Experts of a small language model.
Training: 365M tokens, 8006 steps.
Below are experts of layer 3 (counted from 0) of a mixture-of-experts language model. Rows are named down (a neuron's output weights, with its number) and show model dimensions 112-167. Each number is 500 + 50 x the weight over its row's rms, rounded and kept within 0 to 999. Numbers have three digits each.
Before each expert's rows: "comes before" lists some tokens at least twice as common just after its tokens as in all text. This comes from a sample of Wikipedia text that the model never trained on. Tokens count by the router's weight.

# expert 13
comes before: " ", " |", " (", "\n", "\n\n", " K"
down0:560474564508503505475386453427536584374550507464424592499569532476544534431454553452466522443537562493450510532536472513497499535534474499551452559554497422520401521618
down1:365459541489480568441449511528490531536496490491443486489504550498458584427438467551466583532545522530425498401426431500549534555389486538438407460435504502521497527522
down2:455482543455532499430550499499519508497488470466412438517461521429522447539517551498483503494501608488555478538458482456498543495517484434465562480454538607560521500557
down3:517399410501573441475568489584569451494489463575484487470496565469512560431488477488492541484537482552488491506443607452450502513565578491477480509488402555464509418533
down4:477521452546529554456460392580539475442480476543489469495502548511581462498518516537645527478501447572581512488523501483483605420443557446420546536532502490486478494529
down5:505445499512467531479463516453446475478546452449523524461453511588485560483518494424526564518490501450573519429510497408494552586552556467514408594488552495535443455450
down6:519492514575500475477488553455518466521571555549465429346505600473522487512568435516502520533412540492489483485419487512412599533620464521527505546517480514515539502517
down7:495526499549569482516491492424572496439509546502499559454424464587408523463507533587433434496587470468480495481468464511510515488482487399559420410406542487498490454463
down8:510434436462575483611573404445475565519620621539475530412501467504457508528546490621515518414487520436527516514494560497478525649486511561523556499406550512527455469524
down9:479528572451498486508521532400572452491472471486497532519477589518474482512540529530620501503516491498485489499443610479493508531467518494510431485514554528478490460493
down10:498504534493496555550559584551572527521488465488487565488467527542525370462566427526497465499513552565499487417468602527465402577578568557538448571488534489514566471519
down11:439479418490452520455509395539496471436462421481486428506473426480411563387577505589452482473524474518545496447507485482527484427467500532480440501480478519452647554436
down12:481550500399537543457534457516555532431627575510456427459503444472410496460432568408406472452513499462500497557470467503541581567511499517478513500529490505486504505445
down13:574423521533528498559530427478392505530530516525450590499424492439514370571637497504553519539485540510467510459532409471534485480455509445423453448459520550443510569489
down14:570512414544568538483425428464440546457436462394482402502538488558497456456543521493528486469487540419531510478509481509532489479450501508508537550565597475561459477510
down15:513485481490527442414615410586492454527469529498528527504509529507451489428445455467482575449591525514484484546468515543459517622421541553425550495439510421513501431540
down16:494455460452441558476482478556448460543501491489457440413363636507435556375510458496452471536530552562529488564543528589483517599522470511505536458564463535495586459445
down17:452467504414562490536482536542455405445379484516507483467485533594453530471525407435532525618551558414457503520545433489621454587488497561382422473453468454450475464495
down18:531445540525531515540532538466438496443535506453514457539485555505455468614588452482401421445503579529420515422517532442463498571512499542556602505454509503450526523528
down19:514483537567490550521514415549589491475403522523519460554501563495459483530507569497501514570545503468413448473477524592466483504416539483502549526515485439566513482484
down20:502533455556569455503559507442454446494403431498513519501463349559504550519565515419529552487525449473464443429402478369538473554562538406440507546454525578463513539557
down21:379478523459499488535413495455508526472478511418489468452528517584494538445510467582534538481451482566437534545507510550558476539529588545515503426529549450582403436425
down22:494411443479583459471452543622503517501432519445461434552513505469540439464570555600559539562543495529550481473438494498504419429493532540477432459517550492526561502459
down23:422506470585610506433559518491544483552485554545499555521610544461522489533463519508534491476446493495505438482522500474431546475512445436462425478492555373486541461481
down24:556518418517514464475526539448496519574514439495535520518498435503390599459524543606521430408414421473526485454512433566532499531472529445489495520483525493447560528518
down25:521460520416477475442550542586525492484510518594552551522654427495547519455535457482494581447511474427499469460453483421536406525450474473495568512409547441466541492569
down26:468507480536463465347491492463530589597499505467442565540441452532512454469428453601510511496513524519475438499455494481563468533546499489554501533504483515439485505553
down27:543569457416528475501489400496412546467531426489519518490517471458493451451452458584417514452602535584518349507469491443451505574532437587574468559527485397544491555597
down28:402491563551598633448487497562485562439476494439430529450443528425466451451459526471453468502461454507583601400467526573462492458542561470548517472570510507525530530480
down29:495463424431478490467554478486568532551530586607548497627542470489466420477507403451447570483606520379458486586491510531371492569547464536556527495487501529489549457478
down30:415459573563497530505462467419490520518533463614590505578455505510564556477494532544525468480335388493486519557490502491573465509525568544449583381616464566438550507523
down31:568473467537541427448420483458441500551576524532493487511499401556463532589423447476548501505516448593458512397601468550536458511400535497559531524504513410452441488431
down32:429541469460498491504556533604517399438519509554489577527446558574474600585520479555533526482565484460479547507532513467566568431507441567489541487492476515456525493587
down33:555458526462491584517430552547545436559470541583391535483457634511424476476516408427425556559487535465514512429498566493463489541419544548454502606484507525509459476450
down34:531509482459567563428538511506514558463556597527478612625559552449494475544488436542519435530604483436530533474615414562488549527510562432510507447483462485497471514478
down35:503425457533561478441551523527490481416504510505483500495525519460558572473535509492499592603441440492427418540445518398544543461491426490466536480571504521536515601541
down36:483451508535469569399452461538517447532473478487517495482456468434467562573473613510501531625422511504534429553472529533538493556549502540491525525438443597447594427509
down37:470487564525498496424550569515627536529528536515459495542526452428438487454483549450494444611504485521544473579606521466450411552515459578428515507497525497499570430516
down38:491505403567499497478551528562437430462558501520566521567556533535462512594565460545526468558454459501504507538571431482594483389527459477425524457569602419518520522491
down39:590563508480496385522576496352457536444551592456528484468489421494406532497590571426509505509504502538486514480495514398439492463432516574567518511490493598514549467499
down40:621461575473516480429525477482456553513488432400428487553406488477575511505478551549495543439483505464581506448568509507532602561473502461477519548510564440528553534403
down41:491470592481412523561517537497426544481615512515464500473388502479458494474478477476466473416545430519479571635438570537503482533593486494461449539499473519502485485521
down42:462574494479404457508476505552626468455542532530426535541490513416476471549523526524516481517541583545510509438463546633548487493542504476598506525512483471498499508503
down43:477578491528434499478485549536510479540532473477493496473534478450533443531458402407495606489468464461507626513528490542545566488536524422532474404484635549499431559534
down44:533543494506548548384546546446478386425450477523584538491494483372505549442448593505476464513441434534559550490505498500551490447422583477481483529483504480493586488494
down45:458565433510482507425441550504461431514554549586470547474467519508488395466503430539488523491457452422552556549480542497523442531607486514412394445543535524534542512451
down46:471564538536352475471573458551414575519516464581521514450496512444441588463553526564527442509598487484530515581369480522511485512488601458552512491481561461468573479485
down47:542594534501489546462468444508498430463520487498532386571477484556531426463504486584473455486470527591496523441493591486525576619505552552443539560501474543526596478455
down48:438467520439577465568490509501443511600397536525540584578520442507440510530549515619499408478525527413523514498503489488536496507543435569540580535528453435490442511525
down49:465437466495518491611502497453594465482466416430502564520472466508484504531541580518549556578393438538434507509547413468532528556593426438484483520549499481540552403485
down50:516501420475578470498395506504576451481492570473511502484477424570492565467498492621452464552489565443465534446538466426501451526600553519498378468445486538507522532445
down51:464453573499505492520450571492550546466533495501500526605557499545491483527456492541512447469574652507454485599471551461542452485476454621478526566418466465576507534552
down52:431433431447424475423509559499502502502457448420495519425497492454403535475500440490564483533478557539477433499453437437514508511421485496423437517490495497557553502552
down53:579525554378620501403584491567491439487408456523517520516525513486598452491521483453461462476468522537508416491440584491416510541504499603514540563459520421516558481546
down54:547502465521541440530552457526487535477516485437554499487545543533520454549537514554505496467496522428540639444569456533495471512464627547544527496519520481493504523494
down55:600509465512482537630510569541552532576471545436513320459468595501464483433534458530544499455488499596512525465410454396395507490511548516500478500545459508477462629546
down56:467365539382493497458597503540539546478450539443506443404445598486498448468522502559502471417482506532512492401526481482433487455474518607535488594471485578503492388592
down57:525555494461486532486479516529480482460488503501528476554527445539412418505477499549528515513533374448572442552503504567653507570484469575531427549528558479515543464537
down58:383516481424549430460510519595529420521412507534483445456551472576482438476559497519548461442534473533540578342491432466499541471516522555559522472418476454525456496455
down59:420446567551549512481462470438576590547468530483559458451478423475529501541552444497492534494447597505466501429471475551533562394501534426508494601519497478522527500432
down60:519486595576479478458490475502507419522445543591430526463519508574527548532440551502515521382556491569491562416470439513501558525596378494483531476561479476430464513349
down61:578443458541489376527548464454468519459459557597494489446542551485481504624586457495494423485514498461484477475529434390422560467454614507491483389471457522514453456505
down62:502540544388547583546499500638519498437482539531486587525538523439458502513566482506431514507577501530456506487443556435530473541435513501504506518384530439549590513496
down63:494532484469541506530495516449506539452536485426429478573491524534424416520535441483548514430453570580462576527548565510485609559498531442467561530474517459540585469559
down64:555518499537426589492569453458559379510609518478626553437508544479549501407520509472526418457478558419558468444470510514513575512534490461503450467440456462546459452618
down65:570478481415459513483489514536568481619502518426494520579542505439463410622467454439502463492549433535448551487528555512526505538537630458466546334502584450596470537592
down66:412470412468460450522458557484477504472428525458536480417456547560443426555480556578514530583508588459511526454495529451490512494488465400432483477466486416407513501527
down67:488416586484562427411500570488490475496580513448550452546467471436560485470505466533476500555468522529468483545554442518466568495455471544502570563426466513450496378592
down68:562412432535522475558443530589516434415455574470503404459501511506513496482506478517531578499539565503503530444505440459481527519564537473493483423531466575508440472465
down69:518461494567427553439504499521566497497495390558541491523549439600529522496507458517486636440466549503445449513572467352508518470490474526475535408475492452495438497472
down70:505484449585451527475531538522481370487523585467498453495507610657500510440482476452474520574554500443530548490471462468544480541482511482474532447421534498486524483504
down71:445521502451504460495503534453539559503488478542536561533538467533417553426528558514533544512508519481483543507509581598522404506543572428469585527460587454561523523551
down72:544585481545573581513433485470483521507477491479525543384534461525427446538513472495466447477520485474540477504517617472526594538524417538517560486547474525411500505448
down73:583602509590506563411552519490502577471587469380499464609610433451450501566543448544510441468489520453455478569544451535496519504503400523582563446469420472512528430463
down74:411516563499511506543495610452502470540570510498445485406525444505429557531505511543499425588553567480399540486488532455534494469495469449518429477515481458437457416607
down75:491446417537533423457562431579458524435532526481555519515546474487525486515529434424464620581471473529458563502524523469430607542451519457535474457540495500479463526465

# expert 0
comes before: "|", "-", " ", "==", " The", "==="
down0:559587528412505545421458522482526413412458575470447401600530520493461495428528507551510470453498468524401467504519566495515576517444509467626420507598560510536500472494
down1:477492442589458582541584440471474472491590439448516457529477538429447580511543458528557449531540476415469478511559557469583532499486567543504497501481471428493473548482
down2:595502527528523455522499426349586491491434521551518542555486495469577491415442503514452508523457463488463435527426489552457523539449513518461481554534421535544471480463
down3:447515473524490550512494514559506433511522448515523436480426524508514496535589488472525564369429478469476498583554553512515519449524562565471488555553465519528443514353
down4:502541530641508524428500381416457449571521438546434487489526458535437480495595441603472436622535430549467574528549490459560482540456544497555456510635531399473536495497
down5:612492476537509587456560451552552520506415484442445393540559570517446479599478478404489493548496476552491534424463580520579604500481416448590446458496441479493458524446
down6:559479573437521500526486432566540576400493534434343526500516537462555497580480402526481541520445433504569452490544519510451565542543538534479492475519478469525507479474
down7:505451453446500504512523533488480544489511440531608504424576518608469468501534416590459541475381486473469504426501514492436540471435491495439508487465487467489562508431
down8:537442507560487459427427647533554473402570499459495594558469523522448547548413502469462591581544460449461439565535548518470480451503586452502451473545573486531435453541
down9:460613412505550612419523552525467552450579440368528532504472496489500566585492513522465533422471470448517498441617515509387473564514540451432522450465450568552550534509
down10:471422372476518513506476563494562515502532420449525513589535529474493526599600460481513466469563495414498465478465548622490435550512489510499600556479396453465442481492
down11:475516472404496426529534519534444548499466376532562583432455458563465520554595515566581408487426483480514484445471538546495585600502531462541471451475427475496452558501
down12:458405445500589446487504602547517538511481560566368526503531415577509510585488504489504500431577489564613522459532527502540488486523445478487501415491461538502390556518
down13:526465517482520557494467565523557515586505457569589473414473559448448468456464456512500535571436582572534591598500516601496509339517531521548537575533493471558480510466
down14:498463493494507441456584500431453520503527504551503456536560470498496499500475497597512488410494520493418459484524497409500461414410486505551412515445447502481547462414
down15:465461514604525539521473417552541455559578463567514439533438491388411493441487580559533460480506496489417513517404496446526497549509483469495564530466454522559482582475
down16:555551542498503522434373505467435450483483569486485566464533432510510487511484566587470573525492519452483450440518453412439396486526481530388462519481459533496501463456
down17:469512559538552431458473483536560492449493473492565463608528434501527528590491513507563460498544565470494508534549494515452502595504576512515574433534493517525499415626
down18:502493486548517472430440501572613445442422626473485566500407479556458498600424477517485469510517455458534448544542490575546423512502576444457489533544558525505437569458
down19:392498510341551516485513508370583452542458457511503609460493529538526529514452433498496427548473507469390424467487495584517513443506554413479632550476533456468481522554
down20:472623521535521444503491538597406518474401530440533509434567492413517439501497535477492517426479535495567484472515494522538460464462500489490587511476516403501483498529
down21:532459545510564510406552555432492542524582433534378488542483499464493568498536538382629459529459484444526518431509467556555522529496503514530524470501554575487467465495
down22:540470431550500459503575508489528575490532483587528584515488448473596483467535493534615491548523455440510540494556476469515482540493570463465444544439460516438461466575
down23:443481498558548505510562569460476569553589567421538581464519586572566587562517425510489551570531476489482509524492461471522465513599501477394451461490503504441459444474
down24:518503481423582505518566448357471497539519413530561395434465425535534505515485517545426543483533548492524474437612452491571513476429608461526455578427488490494602540541
down25:458565462536506440475481534474531469456503505536548489453430578467508478477572470494504468472474414593475492569554561585512563523477597553512514430521490497563575405454
down26:501463514519447411481463464555511518457502423533532568420455548606550579481547537584388532476455529519514562552479426479502575525472463364507515542580554550589416566503
down27:517510449528466512502443465598491515453426562499504455505415627530392459470479568536510465420510472416526470516431507480490538500499465458494535470552546427487448535559
down28:455514427425548481469561409477555417514482469552452385549515547509542542492538442614616544487519460589485527491496509503569517443432525537520511458493431443551381428435
down29:462497560507456517445515470385577486524500540469471590417475610511582442528496474385556590464524562578529561537460477454475486456535616507494505533419374553509608485568
down30:543529500377547561552508552467472395557466493513452435585470445476561439524489480531494491407455472508421444556513541500493568619517410502544541566519529474583577364460
down31:479506478484591470486489469471576465527445527543551471394465606572496518438497562510595376616590493522536516504531523526440568503541618470465510517487534428497412602485
down32:561582575462423644514538526509568641531526479507566494488487506419495501496503580540505453454538494516453392517477569438486463468474553503477554502532516462501558423563
down33:511396420550454522533483537471561486474422473481594526438545557486552508521495523444543525593476507415550483521454412554504473507481502505500486528507491439448516470436
down34:509486547471542451517617420419528449468545475450459456540511488492473487471438505527487494534523539564526551496536537467506523522560403492529582432477488491515467550514
down35:508535478482424487535621498424470410525572528480422510586515437538534568478466491384558436492473526515454483438440476460528577574527462483560463425477557532495470504532
down36:537574476513436637413543468503547440440496572366495563601575563436571564480519482430492504606467537458525416486480497450442546591373441470409415507461495555525522593441
down37:541574437491610466393434481474549539480499506591498475510587496489468467538490514485457609557494548490512524512441489587504520515466535561565508576507507552504430502494
down38:533440474583509482463568503651527530479503519577536572453515489522525400511563548425418512564488571479458402495440457481434491557486462517484571443483446517539423457556
down39:503535485461507561459543544564491461496471547430462542506516577464535556541450479512553561535453537518496483451588427489415497479527510505533639450510507499550556599539
down40:529593552483478518458470484522521426496432459438507490541514549517459476469489502537608479482493562488512452417453482595490516491426411492559489513456426513410472511468
down41:502391496490543482492476509628563587557442552546497484506518461429515491564541497521433481550440520508440541535508510544602619449500445437539466543486499549461516501456
down42:502520506582580487477435462482558469555479457472508566397503452391581513501596460541574547448595415476615472502548491457444440578538561451514564421531535531516528478391
down43:548485500584369508531551331517597435532545490526454466600534563499547471468528500522477503515565486566557524466513484519441455468447555536466463420516471512447556543413
down44:540577511458623567467538525415535489528512498489556560468482511468480563497537354565431486456513533473467415507498452519555518505479456488496489485470551471576478539527
down45:454636397497535397540597609532478543525505482531496467528444405463521542532464427472432490542448569472465545497480606546460525556488577532547522411537519527532432417429
down46:538528525543492506578504511467481505497435540478562423415552541482561452477611523504509520490565449490477545419561508497495470505557473518502443453461437466395582509565
down47:483473476423424499486520497558592512511409511484485508426513510489520465506546580524503460508516456531454527401480525430538514558466544476458480525498512438471619461474
down48:515480462578419514504482441471590482511521544468531514578567537630537502517516524432591483466458531470462556613457508604444551483509549470503496505589447541565519483517
down49:493488430544582574487597482511470440508521562436502481487530506543533507522512395535531455527480521450454490473541452435586569529549488633552440517487505451477525475536
down50:479563463574480346540583424569524512545442514495553519501449410444549547479467489551499519564572473540434479488493392450538578558505495501384474555472483406451494506598
down51:432377390468470482487532611551532546470487528510490464487436468444480486520553462441568413589453504519561510482437433436456508487548430508477434516535512478471416490539
down52:539537565494529418487511532555470499497452562457514468441423429578491459501465456520575490490565469519507530471502533444488513474470481473552607467449471483511507540503
down53:498584521452491482447533541491518549503460471436549485445540562572462492480459499497600393528574503382468464547457471581541523503375598482454487582492445442362504503566
down54:504506508634450514486507481584550531510612467513590482500458444458488515506542587524490545467567492502483574448407496511478577512536533577593535582516521427502537492491
down55:468467433515427413589492374435562395581543501523454540563464494509585571608490530480519472521479507543564493572438497439457448619481492505435455613513538441481479514490
down56:416555460455472433535496482426431497538444440513496389477604510468507509449497522480457522521389523550469550443469432453516515451446520613510501583480429465469457458445
down57:534419529552468489387531471552503476454415551563500433529552431516473547488550510490421486468505507488430437554498519491517570484542504505505469602569436438438551442485
down58:483571390534546479430486402406487486489473500453498514398470473462389452539517417515532546553492565402530493491440516581497481500426507493456576467540507480459514423444
down59:527486457475471444483615540449513418520488548489401535391499481529425478468472451512525626527536551415537520540404478551469487542582502450533552484399502561493524524527
down60:545482559525515555429473532516470526467465481535446498430464575544453489435451520456531471487556618479420527536491614551480563502502440418560472607519461482383472490551
down61:650423580478420468457498510575468602440477435531470479449448504600465463546419504564488438498399495501419525499458465514524424468455534443426543499521472534425510526414
down62:395449518443483459478494483590510474512544462553472466528505577558517506516529451525524403495508506492528508400478515439480579394546488484482469466463491454462421529409
down63:531548556485440493484452560546583420497612510495472561543508533520556448517441507572483532433560505464484511470512552442447515453503512442494539576509459556488486544412
down64:450405375455539496429486538611555513507598518541511543494419490456539517463415481534495524458569462433521562445411511554321560521493596445492498536542460532532540410491
down65:576565475487485435502402490473541507531484511567438490463484459451441391464506535494461536480532560593461502494566461625555521480492537481459488477536437535462560493459
down66:504561544518552427534517479486576466443527451467500510453536521554446456440518527501484495538580467460503532515494438560521480435537618489483458621553505488526526473506
down67:560451545539522452604530458533502515499474501488483429481572536472542547428409406460497484487454503426499514557571443474650538495467467453467429507507553480491433456591
down68:496518573497573517404481577500523515510470412502490520501417470577467610505521440513474489559562469500491357537499472501512556538513491456461508520511446461478439525489
down69:535583443525551441474460470505500584472398525475421466565537405450487403501547534413514521478579527511523534484533584500474543544509513367496591484497569551574547485520
down70:459508514559519396507553514478553482537472464492483563516533455470528516449459485519507481498524603584385494501492444523537512585628416506565631372460428520502506527503
down71:560411466481459424528491477471527431525463553489510480573480556536549432510514479483497574498582514477528496627383496469519541451515533487562501542503507475468487464588
down72:445521472477484456598553408590468480462525561496496482552448466513499451568479418456447501418577511539451466446482433479528585511433494407490496396428533496583383554576
down73:453484575409499610630519521593540490466530498441468434516458553367501477542502577434425441459522550525396489526510484462498578532442538460499615462523479448494423455454
down74:519506491515409482607410518443479512530495487535505526444540442482506442512577507495435543472535483518488472497421480524480448576461592515510426544526438461422517522545
down75:465545461465524578423486425485607582579561539497452550512461482378507533593514567472536482500483597414491493529641515526566510564485443530467510552489480534504472578559

# expert 8
comes before: " the", "8", "7", "6", "5", "4"
down0:494515481515478552513490613523542436467544502574536526514447442471542531451496424528410585446524427566439598502533552533544493514584548472497455501536589494494549402455
down1:533489550492460531440511577544543524467461438509494556564580536516553467466506410554466490398533501537505523515390491466471557442497554479428529459468354483536516442497
down2:407458479484451436489505503499492499518469528585471560623496535501494574580490467445526555529521429445480499471442442531483550509493495421500469494564466535437482487522
down3:434413585439478543467507525531505652569503539494520522433435514427461462561477404518478482524496534474416393462521527469534514561466564550501490456442456577558495449540
down4:467477520465489468583549527524504465482550504451576444520566512557488561517566541498564567436468466446519517470511435426517454492479422570519527449490421530420612497539
down5:534547458485484554470423514488547531593420475423514535468478457523370494533512482487577447561549440497509549453471508477472504528508431567531608493515495541466527555454
down6:499502413533528555494485470541479447484548530534483576482575503505443457504501498509483488462509455454533439511474520479359502444526515463546499430601560447480456489475
down7:467504544458537519457449558417484468506490414591419547475468497512436530553534479583405510515497578562474449568360598539468463443493508499532539530560544460536519527542
down8:517538437416496504637560574498527459624476444437500394523460428540517580554431519455496569398485441489473530505452451557457444572479483546443527497472433411447393546524
down9:456497534596454435420456502531551541445594489503502551491464530532473503405515520415505561500539427534492475538470462498473561557469505426560370481481531490502400415451
down10:535445452489479583401558552453507482493496471578463509501500446520480509512483551429610586500497574533447499462473535530493500443444500514506533473524480564598415418442
down11:435541523486504448517631493520541518477543583586499536544513559446483487488508392519540451571481517543553488506465490466490485533483444452545446483569450478572431568543
down12:511548478441468548485456543412333499504471515569496654489461548577506517577464537597583522521504540455395486482490428489414554521542567448515495565459496494515538502518
down13:495502390533481472578509489505440459595492515452472443535524536483515490507522571463474529528629516480565372512404543471477560563519534547481502519480479588480423496456
down14:501546514465477482451560486528528485474503497447507522511391548628528573436487514485592524493459478530505520481597428593478547550483580420436451505413487442544485537550
down15:505513523567463538451523409590457531456529443502425508483475455430528403420544549514569528527446450563448457560484568465567537425417452431611417530539539502549469476468
down16:504451469446554456489568428522497599503521554509500439473568471575505461418567517494568472429486528575436505428485478568580476531463480559551526462494504443500466493565
down17:524402429510529468525524538502551514550527535545530542564489565536458520440457394496547526563445537564491558535466530399452437507448441463542539560519526482478432453471
down18:565460564580448480472514507470552451501592533535347496574477449453539609524509458589522406567497558515433514494529464497509488562393455470465457435458535462388560545487
down19:529469463415489632433505542521570455383516461536498401406466512470539449449459433512498544466477460429443530417566524583494552483517486490544465526515463433509521477454
down20:535543430510497504468569525538469486503529478478577501423471493472578463562544451442516565379422557477420563456518517575505597538510516572454512479526497496490494495477
down21:555508365559455486485552491571526496429452446458563447494463599464481469512515529474543519492428586471475419536411519573402480448495497448467585601507465564552399515507
down22:578520487471491502463560458488473501531491485567555554517545519508524508494468549479364520463431416446472515415476484563535586509599527504488458548484411596578470505576
down23:519480487487475595508473533663575559496578379537466483532474510506531463550533527402582476434504481492518451502520526602485468514552506576560574513495548589461548535550
down24:476436467491461479440457555443508502377522494540513472428476532573406514452510552475498544490433522538432608513421560608558465403483523535486425514527525489451460442515
down25:455526426536520552450539455514426470566521492491504405513537550498451474497543479525505580452382522485507445486490521513600529454516596466563459477457425479528441493474
down26:553465494503558547501440494451610545482505499490475586581517613552483471545516462596424547559517611475411473451460435527411511480555472431526519478453489478515533469518
down27:528486476551449437359483511464434478555507513558496449527459498493556532464560484550455492448429489538512489436618598434470591470508532502512562430474452513512558476504
down28:521573423459457527463539513380489604561445555522596618531469543463494517447452555416507496498514554471541508524608620576572571544588407536506444546556543459508496489529
down29:440532492520514498557585504539378551493488499504490429563544493610434570596496549448540538539520524576505471439478530493532500445544469448532425403496541627406437474557
down30:455550488526504568560507414503456453509503543481534580433495493577446530476560483492517524561488599514510493534390513466454494405507481506498565529515475503517468465575
down31:515471477474488522433535529528403529561466522464392494528520411492526511581466486490519536426557627417495517535425516506478463450548484463520483460521455577461450472496
down32:587448483489485391395484410507441548538471490569535504552511543592529444497501468570556594434545405462606525595538458552509516574505534469530580535516472467574546462528
down33:582510585559528598474562502515443432513459570492568630434513468478411501489524524493460577482564606565562500536493464522460449481428504528505534459463530442627487504472
down34:467587504657499552474530536414525509475569500551491545461543465477468579476448474548521538424517554437407457524494509518569543518503575620551513598493485504450499438489
down35:493508477518473557515467427447534408519573511462481435496453631508451458464508544443493491475495455487507440521491547506499597465427473526494699553578536571529604464420
down36:485499435524471471499531472590569567431465558561502539567545510477582502564493522429395456581534471570426454513526509412471481486466469523483454557507451405475446467452
down37:534431459402419478543516526441508465452518544554560469513472488413554517437523591582504472582491481410550504516522460506457511577532525486438553461519467462517526533493
down38:442536416553488530479454492458506530501459504516457561555575485496516566409582524554500491580500386530484549467490464408502560551577536520519471569511493514515467506519
down39:544544501473486522462414586521545488438549482430476480531530481528531477512418584506449474509425511479503458498538587460525518446481451536583446455498535422532519484526
down40:471534452443548445454511479581451494487505528448434436518508549442523513515590409528494480514548465543510433558552459426502523533455504471423475541567432522453474505435
down41:524516485505534485492536450460512413434567470514543456462519419526529518497452451444563516512506508482497531582488540565515523464462507399505498618459492507486542543545
down42:507494580470469472433481491468450495475479451463471564389524524482507490499474408455494492489576549502448472508526550411465490464541633524492614471526557505445517423495
down43:439571500571475467487593417498453540455530496545543490401495416547554527517626553538561499510482441586530525502492498527502546456493488440504507479472466520444490476338
down44:546601492573495534530514428465564493467503477491547497430454431552543557413574446535529504491487582532475502528492442492488475460440491457502450492494544447509528500513
down45:479546552476560532483568522479460521567581549444479547547540568468506479537495507490415468478370437527434471419518481515565490508450517526620444531417454485496402450517
down46:577489526526521512468466523509463462538520452513477430538500504423481481482425610563539513514534496501540526533527591558442569429498423586429477527450539454560475558581
down47:463573541550439515436477433387563454410518482453448513369526489553510530472551461464533550492598483382482519393513509591444510549481434549513513601529443511554545434442
down48:473536514487502537499475565530521438520483518487460463526526553508471577471505548482453536495535609472433469534459431487542455496422385511580541483449436430484500501583
down49:554395447544482490563563503472518531452569554519521533483489469598525425555514446548548463492497476504426501521546518488417486457455535500491508407515472508505592439450
down50:508569432434517469523534496522543423544544622580454457602506504541442503521495483491534574543469485428446521421548475511580535581555509496659476486577486409463477423452
down51:483397426523478476564558505508500509499582563496448467392535393528568476468600478523546532486497440489402520520490448487510418484567532507533558471514538536532590395573
down52:517498515461510507531518413536471574504586435490550584447440407481490537508416473560552505545445469472489521557493469459517510473485476485610464539526553501504588431449
down53:486505473421523559416463585492566509570457450524580459541486527507519694544476550425453528466446533583486471400567417494537537510536545507431496486519571506511491509533
down54:429465568542454441456521503491537472550518521505560480476505464500337499453459493615492452545528495499447446464517470442505492516565488464492479507524450508469570619462
down55:498482521550523491558475526508525481485523590532545466481470428527522567485502596478488470466505562562436461541522493465487586429540507473432504535436457478572490450442
down56:567495464522538490573444397605486516516466456384517511606460462511464486487519592465482502530469546529484565457537599511431532414448512467536476500443486464500529465494
down57:515380478543540540488577621576589475574524469408454475506512480498480515461404383487499456529480537515503594490556534527434406492424580529484553472484475438550513443625
down58:473488517432496541478511424531507494553571611543483472509540422491505483482440636471557497471442478443493597458522510518522543450544477498488492500555453506390463485498
down59:552544511444483435567556533522533454463542532508467411471453555584517522493510536491526466454467431512440559506440524499464548550514502485483503568503480427423575446449
down60:497489442480535541464616592492523459456507452499510615579463490510477478431519492520489515438475473553532503447554546545480481507468541537406529530508452481490509496535
down61:503488506422479468464523477445418551526519484499529507554505488508585393549549499393558539499468450564460505513382580510443533456441524488498480487457504497600448442617
down62:474602517551501475504494579475449396439409563414537517431435477497586499432478596484458503436612483455546466606460513420535587531450475547467487481515467417500568489555
down63:416454523527394509488479468561451525523605510457474440517444434507463528424609521474551524533555529521529401486588494522524485547494418475495485457479581569568492530510
down64:560413536458488520535505528564506486456461483526530565531418527407547416513558462404453521529519566517604548528430514524614501512534490487576587485469570499490536584596
down65:519562569494518619503509467471543515539532532439466504539511454469451576490472440536477364444503476459436466562530477554527439466480539481471460474496560469513425450612
down66:559610569536576625517489498460407510450527446428476485542543503516426519497483435580473552400470476526610517412506582511493438547535526488522493442476502464486495578512
down67:505495518524552476554516518543520472471504572500556381542552500541537498513443513512451440507547496487513492531506497480538470528460593514532491594541523480470513452518
down68:453494543471562500472419557577504420439523578450475555498492422528448493470502473417614486420465580555539502514427491480543496473558502500534505499477512544513556468426
down69:482557471498469557537472458438456476450558493430488549623546456535508546457497595452577541486462464498536456424526491548522614553475437441392529433592455475476488470419
down70:544484453560580575519525542511516550466569567438610568448575497490450518544396614394557520464503528417461498443550549487446509524541562568479542485512509452487491591565
down71:574433525405505489479527505513462518506563552440494492527447508593517396569553530508456505513526504493466512510576453532529506408448548491449512533539496438466553500508
down72:588437540466496497547471467420558478458506485557567534496532513495449450520444495456439481403532441439523428447486432553549524600553484506469520484484544407469476454451
down73:442478540456489426439537459511518557555458563475525571424467455528472497467439526504502525512478466556449496559473559493475460450511475470480511487548534518536443552426
down74:450510570490562447448488542455402471464513482551520460514451446536496545530525461618590531559550488501437507510490536493583578494571495522501528555636470472639529447544
down75:456527442411413502414477452502510467463499468534496517389592480522454578492465537477496522527558549627430496461473451541442490502503597413472419558540530457428532545555